{
  "n_layer": 10,
  "d_shared_expert": 384,
  "balance_bias": false,
  "n_groups": 4,
  "groups_per_token": 2,
  "init_std_router": 0.028,
  "vocab_size": 16384,
  "norm": "rmsnorm",
  "seq_len": 1024
}
Below are experts of layer 5 (counted from 0) of a mixture-of-experts language model. Rows are named up (a neuron's input weights, with its number), down (a neuron's output weights, with its number) and show model dimensions 64-127. Each number is 500 + 25 x the weight over its row's rms, rounded and kept within 0 to 999. Numbers have three digits each.
Before each expert's rows: "mostly gets" lists some tokens that are sent to it at least half of the time; "gets" lists some tokens that make up at least twice as much of what it gets as of all text. This comes from a sample of Wikipedia text that the model never trained on. Tokens count by the router's weight.

# expert 1
mostly gets: "the ", "The ", "their ", "his ", "two ", "this "
gets: "the ", "a ", "The ", " ", "his ", "an "
up0:491528511487536503483537521517539506486459503482449501492483494552503477464524506502498555431507529474522476473471518524509500512480504479531498529475503494511491486496483498485455484472498493
down0:489502520499555485499465503516494497485527505542519514481489525499501486551461476478547491470500496524490480480508504515544519509501516504493483507493502491515504529474464509506508478488477500
up1:480507504493528438480489553513506523482520493508492471512481516507476531466494546535487465490440512476498543493475497512507495484485507523483518501478489518496495504478453556495478506471498512
down1:489504513472445520523500457491487468447484524507500529471515481520515491489507476477472481462500477518533469496492502512489491527517516500524520508522524507501489512488502510451511492519491538
up2:492506492514491470512475471477503456503493508483447551516500509479447512539519548481497547492498457557490498532481511471479464475478456464498530510556536466482512517486499510480509497472496499
down2:535501447524484516520509539505473511483485504489465492483521491479541511503505487494483505503519461493498480458477519467489499509517535480485452468492508490503538437496453526526494527536503501
up3:461445503487464527465535487529500504526468473515490524515528513461546498481481490470516477501504489485496477535519515501506518514521509496528497462546482506525501528537494510473502495502484524
down3:484520465548544519482491498507476513470508517533490443507475482518463469491525492508495484494521532485493536482480512575478461522502494492530521535503476510498497482510460483450491507543554502
up4:461488497502492536453511472509523517493452521532539519484492546511490460483514454462471499457530477459482512526497475529463494519530537490509517504523499456473523496481481498504466547517512490
down4:497494475517467493495512495488527547506490482476483519513560518555499523473499521484474481517539504531502500477520517482539498497550481512497515477468487495515518519528546507512461522449532504
up5:496484529475452492484499460563501481519526494499565522520514544493489515473519555490479513475481502522496514483500484477519504525476508510485492473513510518513528468496514524472511551462534464
down5:497554515509503488497472491508486505526518515485530488504496482494474472497493483511517476474452518511467474481506507512487519493459516483491471458494549500497503517550497480487513501543493511
up6:456492528479521511482528492461526472512462510531490514482505514562507520476496500488482459476544501531527521491499421516495516516526474526544450505484499504528550494503517523493500493504441482
down6:513488475496456503523494516465493475465515473512555474491491497538486497524499504464508440508522496511493537479467519508528471509513497488509513458478453511541513513486512491474509552537480500

# expert 4
mostly gets: "States ", "u ", "Army ", "P ", "& ", "War "
gets: "and ", "of ", "s ", ") ", "\" ", "o "
up0:440486464496472484475502522531482485493491544515506506558515535486527461496504529466491518502540490479527477525505537483476471509500485464510517502499509469514497509496501518537538475495489519
down0:517514493495435520508499496478457500503497490514522504494466543537480518493490493477461494457495453451514515513475536476503503507486474483494491480467507471511508529536481513487519498564537437
up1:530459554480478484497532530513476448518475502550491544496535497532492499510496520535496449459533512440479504500491485518522541511512492521490552510527550526507465536454537503501521486517504498
down1:525518517488507493506480523497499501532509475495508527536526492481488537527493495513493524513485449522525470516481478465497499492545521494507473494476523482519504480495480504485528542531491537
up2:491526526517481475497447482478515484465492494519515531492544457504498483515497493524491465484500459520512553488489479511506531470499526531491499456540542513477494490481498490506496514511471517
down2:546531466461517479482481432540505540541512509483502510514538518504481546543507488467520504460542504523520508515481465487522495529464552492530464507452510499492478500506523477476482511534504500
up3:508549467473525503530509489490468495470531477494516510531528490496508513500528523528511515505519456501495539455530491462526538521496484505466502461565506449578447502448520489497478495500486466
down3:483482522473501459484489533498513519484482470505485467514485528476478450483480474467499485480536502511506494493484479501514509507532506520541511509506488499482463501483483439472530517533541499
up4:488500526524524550482496489518496476499475499529540566501466511504514456545506523509524514511503478483514535490499439513483525505462514497521548475485505495469490495461504524451523475489503476
down4:506469479542531529489496505545477471496495518473473501474513482500512484523445522447476499486542510511503444524529482482508537448527493507490526486563514527509485501500501485518462499495515495
up5:482486498478511504482516465475480521517478501477483525490535456519505538475513520461459478473531524537485513535521490526509490508503540507510543532488520513483486515491512496517465484472506508
down5:513533512481528480512503530472472517489499479502478479500491484483508487464463449478494520506519463493471438543459501520478485467489472491490524495499502463539483480458480522504481512506525515
up6:495466478532528498497511502535475462515471459472485489464540531463542520496482476469477504503485541491532484495455510513495485483502485488502489502526480470531513474467464513511500498513485514
down6:517471477483498504468494517505520563475536431476513490503488469471478461511466487537505496474465529519510449503526523447495481469518510500532572538499497513443465464476477456525455523500525507

# expert 2
mostly gets: "\n  ", "ation", "tion", "ers", "tion ", ")"
gets: "\n", ".", ")", "'", "s", ") "
up0:476465526490516489500478547509517501490522548513516533500481473529518522452494481542480491520493512487493553514479528492536518516519545476488507535492450514505501486484485528536503507514474501
down0:508452509538521493499484503495540535503524524544487488520524522516508483467490498532540505504483493475511509458459515466517446472471520523484521508421485493483516462542483528503465437492477489
up1:454524488515499483524551466509519488543471471526473522489474503532477498486479513521473516501454468478493541455496473499459489477514485471534496507519499551482510500482517485517491508484480504
down1:526494527494520521508543522463474485482545488482515479491472535514552523485481510473504502484504476459495507497532509473485497445496513511530515538504508479523452489484519528483469477521548496
up2:478512460502417494483500478506523490507491510482484473488517445512485478531501482490500473467485490558460479527471537508471469521502503465505480470555521517447492491527538548487479498526534498
down2:470496457502484493506508516519547514519489484489500572499539516527423498501507475544538480489508523550496505493482505490504491523474504534504486499518472553500433509514448474522461525514474473
up3:502488527514518464509527552534464494494480517531468550505482528512446477473493508524477514511446464501539494486490521473484505521469499490507515529486522517523463575502518520498484483492509489
down3:504536503495491459509494510519493513516506528504443470528515478504473497469519520531503532517491497511523519513493499505481475529514542477490493523501516493503588568487463500510490508517457541
up4:472462491511498480469534521485494484543508509540471542495511506447489530528550491539492537438531501539514472498520528463542529499514517474491477479523527488499483500502486501519488512505481476
down4:485498492543506500485494519486486540493506518509444513514536479507477489513465483500544494507518520490497473474510466473506533496489507496474502534466503516465504536516550487509543490509522492
up5:472456505512532487490527535537493479555473533514464475542475510516512544489553482517476498468487498530500528507500488502530489524504507510543512496537507525533465475528513493469490507465485449
down5:523495485502538495522477486485498479519508490538481462489476519499520506452470548507493472492516463448519482476502466523486508452480537469485489485511535507485505506493531498459510518503526489
up6:506530531520509513492497517545475471463515505534466513529501497480485488460509527504481496514495509524444561498527495497512504507474526460470435477495475531485488500480508516472451506475516512
down6:539523511487511523456508508503419528546488512525546500501502497460520513512494477510517516512514505496550490518478506509522534502471512453494496455487479494468512489503489508513491524503509481

# expert 6
mostly gets: "was ", "who ", "also ", "were ", "have ", "been "
gets: "was ", "to ", "is ", "he ", "were ", "He "
up0:505503467473541500482504513509569494510497491499497461524513502474505525522480488522486526519495498491457529503503529483477510551459537517511511490482451449505481492502512513491507509513444496
down0:468535528474550518475529533531513430519421471504476479470518496465467474457497516536524500522502489496425524480509463526519467498523500464525483514490533519506473463496477513499491537539428497
up1:493508507505516512499523517526501569493526501510481548482538488521528516541492485496510488481467536511516547511481502511466489489487527520531463453526573461497481521503542552482486464533494478
down1:474544481489480555467509512531489502530526499528473499488500550527514567500497537504493532488524521506506506496475509503512525507548515520484499498507493518500533535490487493487513474501557491
up2:533491479525513511512460494540495536504480478526520532531471489490506466483482524496422517485477474535472487479524457503552532519514517476498488439521512473517467469430507532530526506469491531
down2:507548498512524500491514480489501554513501507459513481492520480489482508498517459498447529532485520468466506485490541501505487529503536482527503465500506513455479524534455472498514526502511452
up3:489513489477466528464541459517534493487446531435526513556512497539479495457441502495501491488501517472509511490448499503539523512495498525535521489511496513476532469444493500501535479456488471
down3:534532497495475479465489490531495510499487477481522493508498527514521452502510529490490520504546464490502513510507518527497517518483533501489558520482509506491507517494503466500515527482463472
up4:486505537519488499499496531536486514493524488467488499481484523529493562463533540498509506479504472508484531478485508458537478452519472498488511518528505525484521525488506501501500521491480518
down4:448484517529525511515514504525479489495499491468461534517449508512531486482502502477480512503498487517515500527468521535490537472522498489464517486534513480506499460456511501455514474473512508
up5:450507508503543485464460467446521545495520539542509515471469516548499466469541535494514497488518521498496500523482508496535494470522462515524491489535510459509459480478500535493508510479504472
down5:459510505527499459499490550485467519519496502493505519503510470518482516482508449510506505463501472474545490493456540516470520460499536511536524531496488498507464483495483485479518526512534479
up6:453523505522496480479507478522521486509490531510475558509465495500501470497477494506481495472504465485539482539513517468533474532469458549473528476501508460522530493493477529505446514493479475
down6:469459501490477469492569503535511521494508536470481475511477487467493467479496500492483506495491496490485523486522526489534499512520517528494513515523525521472496503504526443477498519457471537

# expert 0
mostly gets: "between ", "when ", "after ", "during ", "including ", "while "
gets: ". ", "of ", "\n\n", "in ", "\n", "by "
up0:482500479503526468479465463491546508508503506482506539490490512518512503525525524505460510475480509515513487499515476497508510553534516498466481478510518507496485517475520516502532500499487456
down0:502482531532533507471477527505504485533478516467503501552518494530459461502487483502489485504466549453504515480501499534480506528500503486501518492492528501479575500548509489484465496512509523
up1:497526443511509514499502497545485456464512462490534520522520483524513485452541495532489486498496510508480524507504503513505468484446466477506488545482517468490495534449478478494502470473464473
down1:542436485498493487511469504464467493463488497532473469489488508490503519518486505450483496488518509484542529512502543441521553515452525539445543531515510467525457565496490487463516519480486521
up2:459493508503509494515511513503522435478497503481446553531523520493516476470484465480478512493545508492536516524446505510485482516500487500451485526502514470502490525474455468510464490493491496
down2:496486476510538515529506517461486505481507473475500486483496532506492495510477501504514519495508515500467519495486537478447486502520472448465511492503505510512479515531460470532468518497501542
up3:481437531548508489494483511504548471487491511507474551499492524473519467475459484476525538498509513507505517543489493482527491516472508488478505430466553495498495465510483508528499491465473500
down3:495434529522495449487536547496520493494491503521494513526500501496510489500485458482533502488501506528508543505474533538444491531513494498478555526501432522479478534531480464533510460486501524
up4:487499501504509477451520528534578530511522528540513501516541512482474476454523443491485522534498500451502538551493492533499509540459485495489504492535526461495441483492484511476522503531472462
down4:504464463439478515556487499479473488478501485486545511546473478504478514501467479543480480458488525537556483527483534512490521500511457481527496496538497534510562476510475475488518506440498498
up5:521515477510475497517549514518489497527521504535482495495512498497499499519500498506498504488454508519502502527498501493518516513515475535495506489528499475484493456477483515536498516495521509
down5:549485500539520498531551558536511523518514508442518486513469477485485534511465504508538490496480526499466514474498459517525500503525475530538502560497482499516468515491507507527503494486485510
up6:511513459501479516500491456481527518511483484517511504461465567544462499455506498472502481484535519519499532451521485480516459498461499520490452510531495536495495506525491519527473514503505522
down6:516492490494528518526492494479486507483495489522444456487487538489514516490510460511523491479529505516495463512477463525504456499528525539497451509521495493470495464487516496489540496535539496

# expert 5
mostly gets: ": ", "/ ", "=", "), ", "′", "("
gets: "| ", ", ", "(", "- ", ": ", "|"
up0:452512514469504463472525498489496501536520524466476499486466541503491479511488519505502483534479494418495511464472514529541472485495479510482469507488501496483472498510543524533505515502475511
down0:481493477473492496535464489481535485495461503491502494508525505566529515493481478479490516544509522487489505520490531501482497516505508492472488509481503526544476510526460494494496506497472496
up1:491473470468485483512478527486504471442537499476530517514498511511482520499513514514523511502476501503492504493499520470513496471488475478510460500475487444516522540468543535555535527559484462
down1:493495470528531538488563512511500491475500529510470577522528514538493545563512477500501490468490463500477470471469531464514521480522520489491474490512510503500505497490464525506522503551520519
up2:525516480465509487504477483504497495506478474503504526523462490502522538567508502489520473461478507476492475495525501510505492502484502459476563535523498499520511523473449434485513506483490481
down2:511486522508476450543480463523480496479479500543497507505503505501505477487494495516521511523492449507493540481506502488484534491538537511499472517485532464499527511532535499490513471504495482
up3:508468497543473515513460526527484441481480509496505486532509541515509517482482497555459534457488424527528497484498512514556506532433439500537515512541486548536509520530527495483455508511487505
down3:496514501506513479477504515458469508545486528447495498491474514527455477528516474491495492486498513493474560496497534519507528501511553467518469483508518519518466498518470480538476522458472448
up4:498474547484499442479500423499506508527533472526482522487494522511495459471487531476545508502493482494511521495508536469496522477484468529438478508522540515449491514479520525525477495468499508
down4:510535519502461515495488494519509512486489486465509468505454470486523494446503521501498485441558510475508513499479520485528496543508492499483500454506489482498511466503485534517490517494457490
up5:527531516478469497531516486447522487518463541480492510511507459486578529510486491501493498438479450439532525491502478471513500506473529483534480481494504488474511471513491481486540511506541513
down5:515484519478533484493525487513496444436510481450531521507495489453516537476501483514501534475521460513474490520508517523489469533524460499507549494511511479514474496540508508504473476534544459
up6:477479516512519486509502484489533473527507479520530510496532492532457478479514479443503506519501502477542479491474479534530496523517499511522457526512470484503514512503512514522503487523488526
down6:498493460481490508481481511506521537499546485478517476548542465437490485504502525529501509533501509515495541496503453479492508538516540525517493452482517503497557516530519511501500542510504520